config.yaml
n_layer: 11
d_model: 192
n_experts: 16
experts_per_token: 4
d_expert: 160
d_shared_expert: 0
activation: "squared_relu"
moe_layers: [0, 1, 2, 3, 4, 5, 6, 7, 8, 9, 10]
router_score: "softmax"
normalize_top_k: true
routed_scale: 2.0
balance_loss: 0.00234
balance_bias: false
router_cosine_scale: 20.0
init_std_router: 0.0145
lr_router: 0.00164
vocab_size: 2048
norm: "rmsnorm"
norm_eps: 1e-05
tie_embeddings: true
optimizer: "adamw"
lr: 0.00197
beta1: 0.9
beta2: 0.98
batch_tokens: [65536, 131072]
seq_len: 2048
train_tokens: 737700000
steps: 8049
dataset: "wikipedia_en"
Below are experts of layer 3 (counted from 0) of a mixture-of-experts language model. Rows are named router (the router's row for the expert), up (a neuron's input weights, with its number), down (a neuron's output weights, with its number) and show model dimensions 144-191. Each number is 128 + 24 x the weight over its row's rms, rounded and kept within 0 to 255.
After each expert's rows: "gets" lists some tokens that make up at least twice as much of what it gets as of all text. This comes from a sample of Wikipedia text that the model never trained on. Tokens count by the router's weight.

# expert 8
router [116 100 115 117 153  84  94 125 127 144 109 127 179 125 142 127 123 120 130 150 137 155 130 111 142 130 137 153 145 147  99 122 108 158 110 144 102 110 112 146 171 103 103 104 137 179 142 133]
up20 [164 131 166 122 135 127 137 152 107 114 153  97 146 119 158  98 137 155 138 129 150 109 116 146 114 145  98 140 137 127 151 171 145 174 136 166 115 137 173 125  62 106 106 150 124 110 128 145]
down20 [133 156 158 169 118 122 140 129 101 112 149 130 164 137 131 119 124 160 159 101 123 109 128 155 117 150 149 146 108 130 129  84 135 152 118 120 133 150 129  90 151 154  95 103 108 122 123 146]
up21 [126 131 141 109 120 119 109 163 145 138 126 135 108 163  86 141  90 169 164 140 120 132 105 124 115 121  64 138 106 123 106 150 161 172 148 114 169 131 152 117 148 160 150 139 165 106  90  85]
down21 [128  97 144  99 136 135 155 142 134 137  97 120  86 141  51 152 144 143  72 103 110 140 124  59 176 144 129 128 135  95 114 144  96 164 121 134 163 167 152 102 133  87  94  79 172  97  78 137]
up22 [134 103 140 122 139 152 151 118 131 109 165 131  92 107 158 118 122 108 144 127 124  72 145 147 116 171 123 135 157  78 163 110 130 150 149 153 105 157 122 121 121 135 106 146  97 117 171 150]
down22 [112  91  76 113  96 160 121 101 114 123 154 117 108 114 123  84 103 123 119 161 146 155 127 134 138  97  95 163  97 105 148 119 131 125 127 150 111 115 129 141 120 139 105 147 158 119 124 138]
up23 [ 86 130 131 109 146 115 152 133 171  84 163  95 154 124 119 112 122 112 132 141  94 115 127  94 111 142 137  94 119 102 117 114 126 176 136  88 134 122  99 128 126 164 122 112 154  83 128 111]
down23 [167 148 122  91 115 104 131 141 142 178 169 129 133  84 104  74 104 105  58 152 110 173 100 134 100 147 139 154  83 161 151 147 136 115 125  99 150 141 133 116 144 116  86 140 159 132 146 102]
up24 [108 131 118 153 115 119 164  80 132 161 134 130 131 105  89 114 128 168 136 102 110 119 109 162 156 102 168 132  72 127 129 126  96  83 129 118 159  97 104 131 145 148 109 123 147 120 116 105]
down24 [146  87 121 178  91  94 140 146 168 111 120 133 152 135 125 152  90 142 149 122 102 119 132 117 127 146 108 124  83 137  65 124 137  83 113 137 122 150 149 123 122  99  69 110 169 158 108 128]
gets: " |", "|", " 1", "-", " 0", " 2"

# expert 6
router [140 125 135 103 108 149 171 148 101 138 137 123  74  99 124  83 166 118 140 130 143 152 144 153 187 102 173 132 164  94 134 148 159 124 136 147 150 122 114 140 131 119 108 162  92 145 150  99]
up0 [120  94 153 146  88 122 139  94  97  92 137 105 145  92 145 137 111 149 101 133 110 135  95 114 125 141 156 133 117 143  82 135 132 196 127 124 127 122 140 140 115 120 109 109 146 145 154 179]
down0 [ 98 136 143 125 134 126 140 129 129 123 140 141 147  79  77  99 144 132 166 123 141 133 104 129 120 167 167 190 139 154  99 144 159 181 119  89 154 153  85 102 165 130 140 107 111 101  96 156]
up1 [120 105 107 147 132 160 117  97 128  90 135 119 152 163 105 125 103 131 130 109 141 102 156  74 160 144 114 140 122 149 137 119  94 104 180 140 145 127 133 129 113 132 160 142  97 116 129 144]
down1 [165 155 138 112 150 167 149 122 130 109 113 130 118 126 118 128 131 115  90 170 140  98  89 133  82 110 171 163 137 171 114 124 150 127 154 109 146 155 117 121 156 121 169 104 122 194 108 150]
up2 [117 125 149 102 147  93 109 119 152 142  94 155 128 131 117 118 127 156 111 133 133 132 150 140 143 147  96 103 154  94 124  87 107 107 123 143 135 112 110  89 140 154 134 139 130 109 147 140]
down2 [146  83 140 168  86  88 100 114 176 147 151 121 139 134 135 133 130 144 124 150 137 150 122 163 120 133 136 130 134 110 162 149 125 157 106 180  92 116 125 160 111 101 142 156 101 134 130 117]
up3 [159 106 106 160 113 139 140 163 145 123 161 122 102 140 143 142 166 127 122 136 113 145 130 113 162 201 112 126 140 151  63 133 139 157 112 174 106 187 147 173 141 112 128 139 121 113 149 111]
down3 [131 134 130 137 114 175 106 146  96 113 145 148 114 117 127 132 144 135 128 105 149 104 150 152 151 161 142 132 145 134 138 110 148 136 147 128 159 127  82 100 110 127 197 128 109 134 131 102]
up4 [127 138 131 194 130 130 142 105 110 137 127 118 141 128 117 170 130 156 129 136 115 137 130 112 175 145 131 110 141 115 104 118 130 149  98 134 110 162 114 102 110 126 129 150 187 177 125 105]
down4 [ 89 119 147 128 135 113 132  97 111 137 123 149 162 177 139 119 157 138 148 100 130  78 119  88 105 123 135 130 130 132 126 140  98 145  92 122 155 156 102  99 115 155 152 126 191 140 120 121]
gets: "y", "er", "t", "n", "k", "ment"

# expert 5
router [128 156 134 131 113 113 114 121  92 127 143 105 113 165 127 106 159 127 126 145 152 132  91 109 125 127 148 138 161 121 183  84 150 148 117 123 148 141 144 117 122  98 102 107 133  91 105 129]
up0 [ 79 140 137 108 145 161 134 138 145  97 141 129 135 141 160 139  61 115 158 136 134 112 145 129 171  98  84 111 130 140 133 137 124 118 173 158 114 111 138 131 104 119 152 123 147 124 111 109]
down0 [144 178 150 121  81 125 113 150 130 178 143 122 118 140 123 105 107 122  95 102 114 145 116 144 142 128 155 116 135 104 114 120 132 157 120 148 137  77 111 103 117 152 148 118 119 120 135 115]
up1 [118 147 115 169 138 150 108 142 126 129 123 147 160 159 174 163 162 125  88 117  97 142 120 106 120 171 191 127 151 146 117 129 140 135 119 155 125 124  65 139 141 151  97 143 126 163 130 144]
down1 [167 141  95 117 119 126 168 131 140 140 124 132  76 157 138 100 118 106  87 138 101 102 120 173  93 109 158 174 140 129  70 158 156 122 130 143 150 112 116 153 112 155 107 160 131 129 163 145]
up2 [ 80 172 167 153 133 132  78 131  59 153 164 155 143 136 104 116 134  95 120  88 170 145 134 150 128  99  78 121 152 131 149 103 130 130 115 132 115  81 139 127 134 143 149 150 140 137 134 127]
down2 [130 136 118 129 114  86  83 132 118 101 161 131 105 130 152  73 147 140 119 109 125 129 141 106 124 129 133 120 121  59 113 100 154  96 105 144 128  86 129 129 137 131 158  82 101 118 112 135]
up3 [121 148 169  87  88  99 119 112 143 156 130  96 143 134 125 102 104 116 145 122 113  90 131 139 119 126 166 122 137 141 143 168 112 133 128 116 128 122 124 104 111 113 107  88 197 170 110 118]
down3 [182 105 122 141  92 130 112 161 171 109 123 129 134 130 158 148 107 150 189 128 109 130 139 144 103 135 132 138 112  86 103 130 150 109 126 121 122 149 145 143 124 113 154 118  94 127  92 124]
up4 [113 147 179 135 181 132 130 181 119 140 115 118 127 140 154 123 111 176 126 113 118 160 135 110 151 128 148 127 129 123 136 139 116  93 132  91 130 152  88 113 111 160 141 121 118 131  93 151]
down4 [122 149 162 140 152 148 145 145 146 156 101 151 137 112  91 107 133 127  94 127 141 105 134  76 121 124 162 116 158 137 130  89 107 150 127 115 124 143  82 143 106 135 119 141 166 147 139 132]
gets: "ri", "li", "la", "in", "re", "on"

# expert 15
router [138 170 105 124 109 142 143 123 158 109 128 161  96  94 124 139 106 139 186 130 111 101 110  55 117 158 159 115 113 145 111 148 135 142 132  84 115 132 154 115 127 146 141 133 108 126 130 139]
up20 [124 148 103 130 141 105  95 134 119 136 105 116 149 115 141 120 136 157 123 140 165 115 114 123 123 163 139 128 156 105 118 151 148 162 113 129  91 143 127 154 149  93 158  90 137 140 138  93]
down20 [126 149 135 158 151  97 128 147 106 132 117 144  99 138 114  84  87 159  96 185 108 115 142 159 141 152 102 150 120  99 119 133 119 101 150 145 124 135 135 139 102 108  84 156 109 125 103 140]
up21 [126 102 157 176 116 118 154 112 120 133 114 116 152 167 181 108 100 133 166 108 131 122 122 135 133 153  90 116 150 115 149 137 144 134 128 124 117 146 153  87 144 141 124  74  99 138 110 117]
down21 [127 115 124 127 140 116  91 169 149 171 113 128 115 115 136 107 148 141 116 106 142 133 123 158 116  89 115 155 152 113  93 166  99 157 135 132 117  91  71 148 130 120 154  91 141 149  82 176]
up22 [129 167 121 141 123 154  95 171 100  90 104 151 124 110 103 161 131 129 117  80 136 149 176 111  96 133 166 102 121 106 123 135 149 144 114 162 150 160 146 166 156 121 160  89  86 111  86 126]
down22 [148 156 152 132 108 145  74 139 145 100 106 102  89 148 130 118 124 124 141 158 144 136 190 112  99 116 137 164 136 144  95 146 112 121  89 145 115 134 142 129  88 118 156 170 118  94 103 129]
up23 [109 135 137 122 157 128 113  98  56 121 172 133 141 106 113 159 150 138 116 122 159 138 123 131 113 151 145  85 110  88 150 133 133 128 138 128 140 129 142 100 120  95 137 131  96  94 124  90]
down23 [ 78  92  65 107  98  88 118 104 126 109 144 100 123 100 106 136 125 132 100 138 106 129 132 112 156  98 123 137 145 149 134 130 110 148 144 141 134 122  99 114 120 115 125 178 123 141 138 112]
up24 [146 123 152 120 111 129 129 112  86 115 131 108 161  97 139 173 143  93 154 118 109 148 142 137 100 184 128 116 120 132 151 137  90 126 151 106 129 131 109 151  93 146 122 127 110 110 144 109]
down24 [137 102 104 139 129 129  82 118 181 148 130 101 129 111 116  96 131  94 134 132 132 140 125 154 108 100  88 171 134 121 138 134 144  59 124 157 146  94  91  96 116 181 137 127 143 115 112 123]
gets: ",", " of", " and", " |", ";", " in"

# expert 7
router [155 160 121 105 138 129 120 121 136 145 131 129 123 121 123 132  95 117 129 142 122 139 110 142 157 119 108 103 157 153 103 132 137  93 127 176 178 109  88  83 119 159 146 135 132 119  84 137]
up20 [104 104 162 126 132 152 106 134 102  71 182 181  98 107 152 125  88 120 165 140 121 154 143 103 130 169 140 101 139 103  89 117 115 169  79 115 104 118 119 162 136 124 125 139 164 131 119 109]
down20 [144 114  95 131 121 173 121 121  93  91 106 124  97 109 116 117 116 134 127 130  88 155 150 105 154 122  95 103 129 109 130 121 108 152 164  76 135 124 106 136 159 104 153 158 129 143 140 126]
up21 [123 117 111 102 116 153 109 125 136 123  87 161 159 128 162 165 145 138 161 110  97 158 116 108 131 113 151 124 106  54 134 136 106 120 148 136  92 122 104 123 157 128 155 125 127  72 140 110]
down21 [135 148 144 120 117 126 103  98 103 119  54 106 139 136 112 121 174 146 110 100  89 106  89 171 175 116  89 162 104 116 112 111 110 119 139 124 137 102 130 122 113 140 134 115 166  80 157 121]
up22 [ 60 135 145 132  78 141 141 123 135 132 156 156 135 164 130 133 127 148 144 154 114  97 138 105 138 138 131 147 139 117  96 126 110 173 113 141 121 136 138 133 151 130  96 115 159 120 118 156]
down22 [135  73  99  92 116 132 125  94 163 126  94 129 130 113 136 127 160 100 166 158 109 128 146 150 125 139 115 125 155 114 113 163 100 132 104 121 127 149 170 149 101 120 142 116  96  85 148 110]
up23 [ 83 149 128 141  91 173 101 130 108 149 138 132 139 145 150 119 109 106 106 142 144 109 123 120 121 143 150 147  97 151 109 119  79 138 129 112 146 119 152 116 111 140 143  68 153  69 116  84]
down23 [123 197  83 142 112 170  98 133 176 130 103 120 131 106 137 135  93 129  95 141 133 130 118 128 144 105 145 120 108 150 131 102 116 152 141  64 141 153 146 175 126 148 133  99 111 156 170 156]
up24 [115 108 139 115 147 123 128 128 155 154 161 128 117 160 116 130  97 140 132 131  95 141 167 138 160 156 103 126 139 145 178 117 142 133 157 145 147 128 125 133 153 147 138 124 128 101 162  92]
down24 [ 97 146 109  90 152 101  96 155 106 130 103 159 116 137  92 136 139 109 118 156 130 158 155  93 170 121 145 136 153 133 193  72 134 132 149 154 133 103  99 150 137 136 101 108 123 162 133 127]
gets: "\n", "'", "de", "ck", " film", " season"

# expert 3
router [ 81  94 106 107 111 107 113 148 157 142 136 136 126 114  94 132 109 103 105 124 148 179 142 119 121  69 141 125  97 129 125 155 126 107 137 117 119  99 132  95 130 108 132 129 146 130  92 162]
up20 [104  93 115 101 110 148 116 125  91 140 152 154 114 138 128 132  80 106 123 132 156 100 168  79 126 128 111  95 135 131 159 101 150 110 167 156  96 106 106 145 133 142 140 127 122  83 131 158]
down20 [ 87 151 161 118 113 109 127  83 123 141 107 141 116 161 166 110  91 156  99 129  90 118 153 120 101  70  96 119 139 133 122 160 110 134 124 123  82 103 102 113 139 133 165 143 117 127 144 126]
up21 [137 114 136 106 123 144 123 149 152 139 136  68 120 163 148 156 135  78 104 147 105 114 125 164 154 122 141  94  99 132 162 161 144 109 131 127 135 100  95 126  97 123 136 136 165 136 106 106]
down21 [161 126  88 139 134 145 112  88 144 101 168 108 144  99  64  98 123 136 134 125 115 142 125  65 106 131 118 165 120 152 139  93 135 129  56 134  84 180 122 118 116 134 110 130 119 134 125 122]
up22 [117  83 119 160 114 134 133 151 122 149 167 121 108 147 108 111 139 128  69 150 136 155 174 139 103 157 166 134 109 112 111 103 149 120 133 135 123 200 140  92 134 176 127  83 124 113 138  99]
down22 [ 75 149 115 135 153 108 102 115 185 116  83  95  96 162 155 116 133 155 140 140 105 118 142 141 133 149 117 123 106 115 136 117 105 169 146 139 170 156 137 158 126 118 119 141 104  70  80 128]
up23 [105  87 129 189 116 127 140 132 141 139 176 101 150 119 133 133 101 144 139  80 117 132 144 146 112 163  99  87 147 169 164 160 146 109 145 148 153 133 168 128 127 150 139  98 149 132  72 151]
down23 [122 141 120  90 120 133 120 120 128 143 137 122 111  93 113 138 115 133 124 130 144  99 134 145 151 109 134 142 170 118 135 102 126 112 131 161 163 151 146  52  95 144 127 126 149 133 135 131]
up24 [119 141 124 168 132 128 126 143 116 126 153 177 146 122 157 104 145 131 114 132 144 147 133 123 151 129  99  55 128 141 177 144 124 139 141 119 124 120 141 122 117 113 111 105 116 140 146 134]
down24 [118 133 130 175 139 116 129 113 115 143 172 123 113  91 137  88 132  94  64 161 125 117 128 101 149 146 166 114 196 140 151 140 171  66 115 143 106 129 137 104 138 150 153  98 175 111 137 142]
gets: "us", "il", "en", "at", "c", "te"

# expert 4
router [134 130 140  56 152 144 118 115 113 118 163 135 142 106 133  94 138 107 117 136 119 154 151 161 137 148 106 176 114 135 121 118 123 112 124  87 104 108 182 108 132 137 146 149 130 140 166 143]
up20 [113 117 106 165 109 113 110 182 158 123 118 104 121 129 128 118 166 151 142 101 172 115 106 141 103 165 146 143 137  96  98  89 160 132 148 147 149 180 117 119 144 115 146 131 165 146 137 105]
down20 [137 161 115 131  79  89 135 113 132 165 128 127  90  84 122  97 170  99  91 140 157 114 143 153 134  94 139 123 136 124  87 144 126 122 126 156 165 169  96 100 151 143 127 113 104 104 144 101]
up21 [109 119 117 130  80 157 107 136 136 147 109 144  94 105 138 125 159 144 176 129 105 111 120 119 150 187 113 103  83 155 151 126 103 145 122  60  99 153 161 131 138 145  97 127 165 133 130  97]
down21 [153 111 141  84 134 121  90 130 166 193  85 136 125 126 124 158 120 131 136 106 133 164 139  99 128 173 144 129 137 102 114 141  92 135 120 137 157 122 126 132 150 125 139 142 118 162 148 123]
up22 [128 130 125 126 127 113 133 104 140 120 145 120 111 149 133 146 144 149 129 131 165 135 118 115 171 137  78 123  88 122 118 130 146 171 122 151  98 141 132 143 132 114 107 144 136 167 131 156]
down22 [141 127 147 151 148 131 121 127 143 129 153 120 117 124 140 113 138 132 109 143 151 163 174 157 174  81 146 137 121 149 138 112 126 170 150 146 100 131 168 120 119  76 141 150 107 130 136 148]
up23 [111  78 141 157 122 152  91 167 122 108 126 133 139 143 116 105 119 103 155 151 166  90 158 119 130  93 164 104 106  78  96 184 123 146 118 138  99 150 141 113 107 134 107 152 129 128  76 108]
down23 [146 110 138 134 111 111 107 130 115 181  97 143 115 119 158 121 168 136 177 147 129 121  85 137  91 160 122 152 188 124  96 129 143 138 125 126  89 103 175 110 116 109 129 132 114 125 135 138]
up24 [124  81 176 123 136 128 115 138 125 111 114 170 146 141 139 129 173  84 149  82 119 150 107 154 113 142 113 146 111  92 128 123  93 103 124 112  95 117 109 163 147 141 156  99 125 135 136 124]
down24 [136 125 155 140 116 118 146 112 135  95 137 174 137 103 120 117 150 139 168 137  68 146 137 118 166 104 108 136 115 107 159 119 144 113 112 162 171  98 140 190 154 141 111 151 115 137 179 148]
gets: ")", "\"", "ly", "ing", "20", "2"

# expert 1
router [137 120 119 150 143 137 120 129 187  92 138 136 118 139 133 131  96 166 131 169 149 123 132 100 120 138 133 193 141 121 120  98 136 152 128  71 118 155 122 127 120 120 135 149 117 152 170 142]
up0 [ 95 156 153 123 125 104 130 148 119 158 105 108 138 129 153 143 158 118  95 101 134 151 122  94  94 148 134 120 126 148 136 152 143 162 108 134 101 147  99 116 188 147 151 129 181 142 131 116]
down0 [ 95 126 116 104  96 146 157  87 107  76 157  93 105 125 116 114  86 150  66 132 109 135 111 137  82 145 144 141 128 170 155 131 152 112  94 104 148 117 107 114 122 156 150 158 150 162 137 125]
up1 [120 103 152 120 103 126  80 142  96 109 124 143 152 126 116 141 145 119 131 117  97 125 120 122 174  73 150 131 115 134 164 117  96 157 156 117 115  80 103 152 150 121 153 127 148 122  78  80]
down1 [100 151 169 154 164 114  98 155 108 136 106 103 166 143 126 144 119 152 122 100 159 114 122 115 115 126  94 102  76 133 127 129 142 118 114 105 151 116 100 128 198 121 129 147 146 128 122 137]
up2 [122  99  98 140 133 158 134 127  93 119 146 129 172  90 113 109  97 134 158 154 161 151 185 131 107 134 133 145 118 136 124 163 152 113 121 118 105 139  93 135 128 133  92 128 149 105 124 129]
down2 [146 119 112 186 153 136 125 131 139 123 147  99 116  91 145 135 115 129 127 201 169 123 122 133 103 116 129 163 127 142 119 150 168 151 143 104  93 124 180 108 137 136 144 134 119  94 113 138]
up3 [146 162 193 167 119 147 101 128 116 108 153 116 144 145 123 157 112 136 142 126 152 156 143 134 142 126 108 123 103 128 117 141 100 168 102 143 131 131 115 134 146 133 163 121 131 163 151 122]
down3 [131 161 128 135 127 156 141 116 124 137  89 129 133 138  76 169 139 122 123 106  48 160 104 105 111 114  92 122 148 126  93 131 127 107 134 120 156 135 137 141 126 124 120 108 132 124 132  80]
up4 [140 120 170 166  99 142 153 141 160 116 136 113 123  83 143 180 125 139  75 137 143 149 123 119 139 125 144  92 110  91 146 143 139 122 105 120 153  77 122 117 143 154 135  53 124 133 122 141]
down4 [132 109 116 135  76 109 147 103  96 142 122 115 127  99  98  62 135 153 152 105 133 169  78 143 104 132 132 110 116 137 144  80 107 156 142  90 116 130 125 119 138 133 156  90 147 124 131 141]
gets: "e", " C", " G", "o", " F", " T"

# expert 13
router [106 146 146 150 122 151 108 129 121 147 128 101 175  71 104 162 166  85 145 116 117 115 129 148 155 162  85 155 134 102 177 135 105 146 111 128 129 151 103 136 130 123 128 161 125 126 132 138]
up0 [144 123 102  63 154  97 118 121 119 145 123 128 104 101 113 117  96 105 122 118 148 133 114 168  80 131 152 101 110 153 150 113 106 128 126 144 122 115 105 149 138 115  99  87 130 112 108 139]
down0 [151 146 158  93 152 154 170 156  95 141  91 125 161 132 112  96 120 109 110 153 137 116 114 126 134 161 126 158  95  79 117 109 124 124 124 149 109 155 162 168 107 119 159 128  98 160 134 152]
up1 [154 140 100 114 129 150 161 153 157 113 127 157 143 130 125 123 128 124 170 136 114 125 149  82 111 138 137 132  79  70  92 127 133 125 129 142 132 154 106 124 142 126 164 134 142 170 146 171]
down1 [128 113 110 112 153 127 116 145 127 134 114 191 115 120 127 144 131 119 129 159 139 125 113 111 128 112 103 122  96 170 138 148 102 102 122 140 111 126 127  66 108 122  94 145 103 123 140 141]
up2 [148 133 148  88 134 138 123 125 132 134 160 133 146 113 109  96  98 119  80 125 128 148 163  86  90  97 146  93 130 142 163 142 129 106 153 128  73 164 155 155 121 163 194 104 113 101 151 147]
down2 [119  85 134 114 107 120 126 134 144 117  87  78 171  98 161 166 113 140 148 134 120  92  99 120 147 115 137 147 153 141 121 110 151 119 133 126 175 148 148 166 124 145  68 129 116 133 135 141]
up3 [144 145 151 145 110 153 153 107 100 103 155 102 106  78  87 132 152 151  81 131 135 123 125 115 102 106 119 147 130 170 110 114 151 137 128 107 117 120  98 141 130 130 156 127 147 119 126 162]
down3 [157  97  87 131 124 133 104 131 127 190  97  95 122 138 105 141 110 109 150 189 128 140 151 106 151  99 167 140 126 113  93 114 120  96 126  80 122  66 137 140 130 128  96 100 107 171 138 144]
up4 [118 147 113 154 123 125 124 150 134 121 162  81 165 132 108 103 155 110 129 134 160 167 162 133 115  98 100 160 125 119  94 128  92 120 146  90  94 121 107 164 153 168 103 115 151  93 160 136]
down4 [136 133 123 162 160 145 125 107 184 107 115 113 113 161 152 157 164 134 164 166 127 102 181 145  95 122  85 122 162 179 155 138 123 118 119 120 116 127 126 125 102 119 164 143 140 110 180 137]
gets: "s", " |", ":", " in", " 19", "-"

# expert 0
router [167  97 160 184 145 125 141 146 149 131 114 152 120 169 111 127 123 114 155 109 106 131 144  88 114 150 130 125  98 132 104  96 162 136 117 123 138 180 169 123 123 154 137 150 133  98 159  99]
up0 [117 118 121 112 128 158 107 131 127  86 105 147 111 165 130 126 119 109 152  82 122 157 183 124 129 183 144  84 109 161 127 124 137 122 157 113 102 147 141 106 106 136 105 126 111 130 150 126]
down0 [ 95 126 111 133 133 157 158  91 130 125  82 107 142 116  80 132 106 137 136 144 193 138 110 134 167 122 103  90 144 127 113  97  93  86 106 126 120 126 133 135 106 112 126 139 110 145 127 127]
up1 [158 139 141 132 126 124 134 138 119 158 111 110 131 121 147  83 101 133 151 151 133 109  84 116 146 125  99 111 141 150 139 150 138 120 113 138 145 124 156 123 131 203 115 130 120 114 121 134]
down1 [131 151 114 142 178 133 117  76 160 144 121 123 149 135 111 107  96 135 157 119 170  89 127 135 197  80 145 133 106 111 134 143 140  76 109 164 111  85 104  89 149 145 149 125 100  72 124 131]
up2 [ 87 155  91 147 153 141 108 153 146 126 135 138 120 130 157 175 111 173 133 136 111 121 123 134 141 101 133 122 147  93 146 137 122 108 105 124 110 108 145 163 155 105 142 116 116 116 119 154]
down2 [131  96 140 135 123 116 132 120 119 166 129 128 130 141 134 131 116 160 146 133 141 123 118 100 141 139  90 125 125 173 150 100 125 109 132 118 115 128 201 103 187 115 127  86 107 150 110 171]
up3 [ 89 116  79 140 103 114  81 157 123 111 101 106 160  98 140 185 141 110 112 172 126 148 165 127 112 110 134 101 118 135 123 150 155  87 152  90 170 157 159 150 128  99 115 110  96 117 142 166]
down3 [105 109 121 139 125 167  85 115 129 140 135  99  97  99 161 145 183 135 132 145 110 107 125 124 125  98 150 143 136  92 138 162 164 100 111 101 182 100 172 143 126  94 140 151 102 100 125 118]
up4 [128 142 156 147  93 120 155 164 135 145 130 112 106 152 140 147 158  99 148 125 130 146 188 118 148 126  98 112 108  87 110 141 111 112 129 108 144 143 102 152 118 103 178 141 124 115 129 155]
down4 [ 90 110 127 127 121 107 125 147 140 131 153 116 114 124  96 130 167 135  88 126 115  86  82 117 136 145 121 142 192 124 159 114 130 116  83 123 178 102  74 135 146 131 148  85 112 136 168 139]
gets: " an", "ar", " the", "ta", "c", "im"

# expert 11
router [142 120 135 137 136  80 133  98 122 151 120 122 151 140 130 137 114 180 110 113 127 116 143 131 123 147 128  96 138 108 115 113 127 121 130 137 108  79 158 129  55 132 105 116 134 112 151 130]
up20 [ 72 101 118 101 104 111 117 135 138 126 120 131 125 124 133 104 164 110 135  97 124 159 113 149 129 127  80 116  59 122 141 108 126  99 147  96  49 115 106 102 140  95 146  91 122 113 128  92]
down20 [160 137 116  99 169 142 123 143 110 111 154 131 134 132 159 127 178 125 102 111 128 177 128 109 139 107 119 149 122 139 180 123 139 106 135 100 133 107 127 116  95 120 133  76  94 128  91 108]
up21 [ 94 122 118 195 156 132 164 111 109 152 131 122 153 138  73 144 131 134 145 104 119 116  98 105 106 153 130 132 140 110 174 150 110 122 157 175 127 121 174 118 163 186 111  95  76 188 143 106]
down21 [178 188 118 137 111 107 104 121  95 167 182 149 122 149  78 122 127 142 109 140 125 118 156 121 126  95 149  81 138 158 116 122 135 150  96 147 136 128 108 111  76 116 139 117 134 141 115 142]
up22 [ 99 164 131 115 119 142 168 115 153 106 118 136 182 140 146 110 162 140 117 134 116 151 173 149 161 119 101 150 138 124 132  95  93 130 130  96 121 122 134 191 118 145 102 149 122 164  95 100]
down22 [ 89 111 181 137 132 105 119 115 155 161 154 171 130 127 116 126 116 148 113 165  79 109 149 108 122 112 106 144 177 101 126  87 134 109  89 124 109  89 121  98  73 124 100 111 129 122  95 112]
up23 [130  96  93 114 119 124 125 104 108 130 120  80 134 105 139 128 139 128 131 120 117 174 115  93  85 122 102 146 140 140 152 158 113 114 169 143 120 128 112 138 142 124 136 130 150 121 144  57]
down23 [128 107 121 151 150 141 130 103 146 106 133  88 137 111 152 139 150 135 142  96 102 172 100 138 118 142 132 152 114 122 142 130 141 144 116 155 132 136 165  91 103 115 132 194 143 131  90 123]
up24 [138 171 112 137 118 179 142 109 137 148 132 113 140 131 109 121 146 134 172 140 141 113 140 134  85 130 117 112 146 154 127 117 160 117 129 139 190 124 168 117 107 144 119 143 135 118 161 132]
down24 [120 139 128 111 119 143 130  93 130 100 102 132  85  85 153  99 140 105 166 111 105 134  92 128 142 140 128 130  93  91 117 118 153 144 126 167 111 141  92 160 174 112 123 118 112 107 108 111]
gets: " |", " his", " that", " as", "ed", " also"

# expert 12
router [157  87 118 138 119 143 128  91 114 146 123 116 129 163 134 112 102 156  86 142 119 120 145 147  79 102 108 132 116 146 134  81 104 127 149 102 116 138 146 166 114 159 136 115 107 109 122 155]
up0 [109 119 130 119 110 121 145 128 132 121  88 131 140  92 131 151 115 121 109 141 118 154 154 152 129 100 156 140 105 120 169 149 117 104 121 129 115  96 154 103 137 156 132 179 139  87 118  96]
down0 [ 84  85 110 129 122 164  89  99 157 142 163 108  90 121 106 102 112  98 142 101 176 138 108  82 143 101 136 127 142  97 175 101 156  89  96 129 126 135 142 120 136 137 157 132 109 151 145  97]
up1 [123 135 147 127 132 142 145 123  86 113 147 100 115 143 111 138 110 131 147 121 183  86 122 133  98 125 171 116 134 115 174 133 138 117 122 117 123 104  95 164 114 102  72 164 131  94 142 115]
down1 [119 139 119  83 132 117 158 124 163 142 114 131 161 146 126 119 133 123 137 121 120 152 147 139 164 108  70 141 166 148 128 168 112 123 147 117 123 143  79 149  96 141  56  99 141 169 112 135]
up2 [110 141 103 118 145 128 109 142  98 144 121 116 138 123 125  73 137 106 151 119 130 142 143 106 162 144 172 116 138 131 160 126 123 108 110 114  97 140 147 136 146 110 126  98 133 122 110 125]
down2 [134 105 152 132 167 150 117  78 121 162 108 103 101 134  97 102 126 144 101 142 124 113  76 109 139 159 150 118 106 129 116 111 122  74  63 104  94 118 143 147  99 125 123 114 143 111 137 143]
up3 [133 149  88 138 152 143 121 115 147 118 145 131 134 123 107 133  92  91 135 122 149 135 160 157 105 186 136 143 144 133 176 146 139  97 162 152 150 131 138  87 160 130 157 120  91 118 127  79]
down3 [120 113 139 147 112 145 126 158 146 126 133 159 125  84 157 144 121 124 123 145 110 150  94 165 140 116 147 140 163  80 119 110 142 154 117  94 163  89  59 145 102 127 112  94 172 135 141 122]
up4 [109 142  96 139 131  85 143 146 146 148 107 153 135 117  83 120 171 122 146 138  83 128 154 104 154 182 179 128 141 141 125 143 114 141 121 156 138  97 119 142 136 136 105 116 141 123 156 171]
down4 [146 101 119 127 137 114 130 121 110 149 102 128 137 109  96 143 124 124 115 132 139 159 124 167  87 100 103 155 123 129 156 157 134 125 121 163 137 163 111 124 150 127 132 134  78 126 154  83]
gets: " the", " a", " is", " at", " f", " to"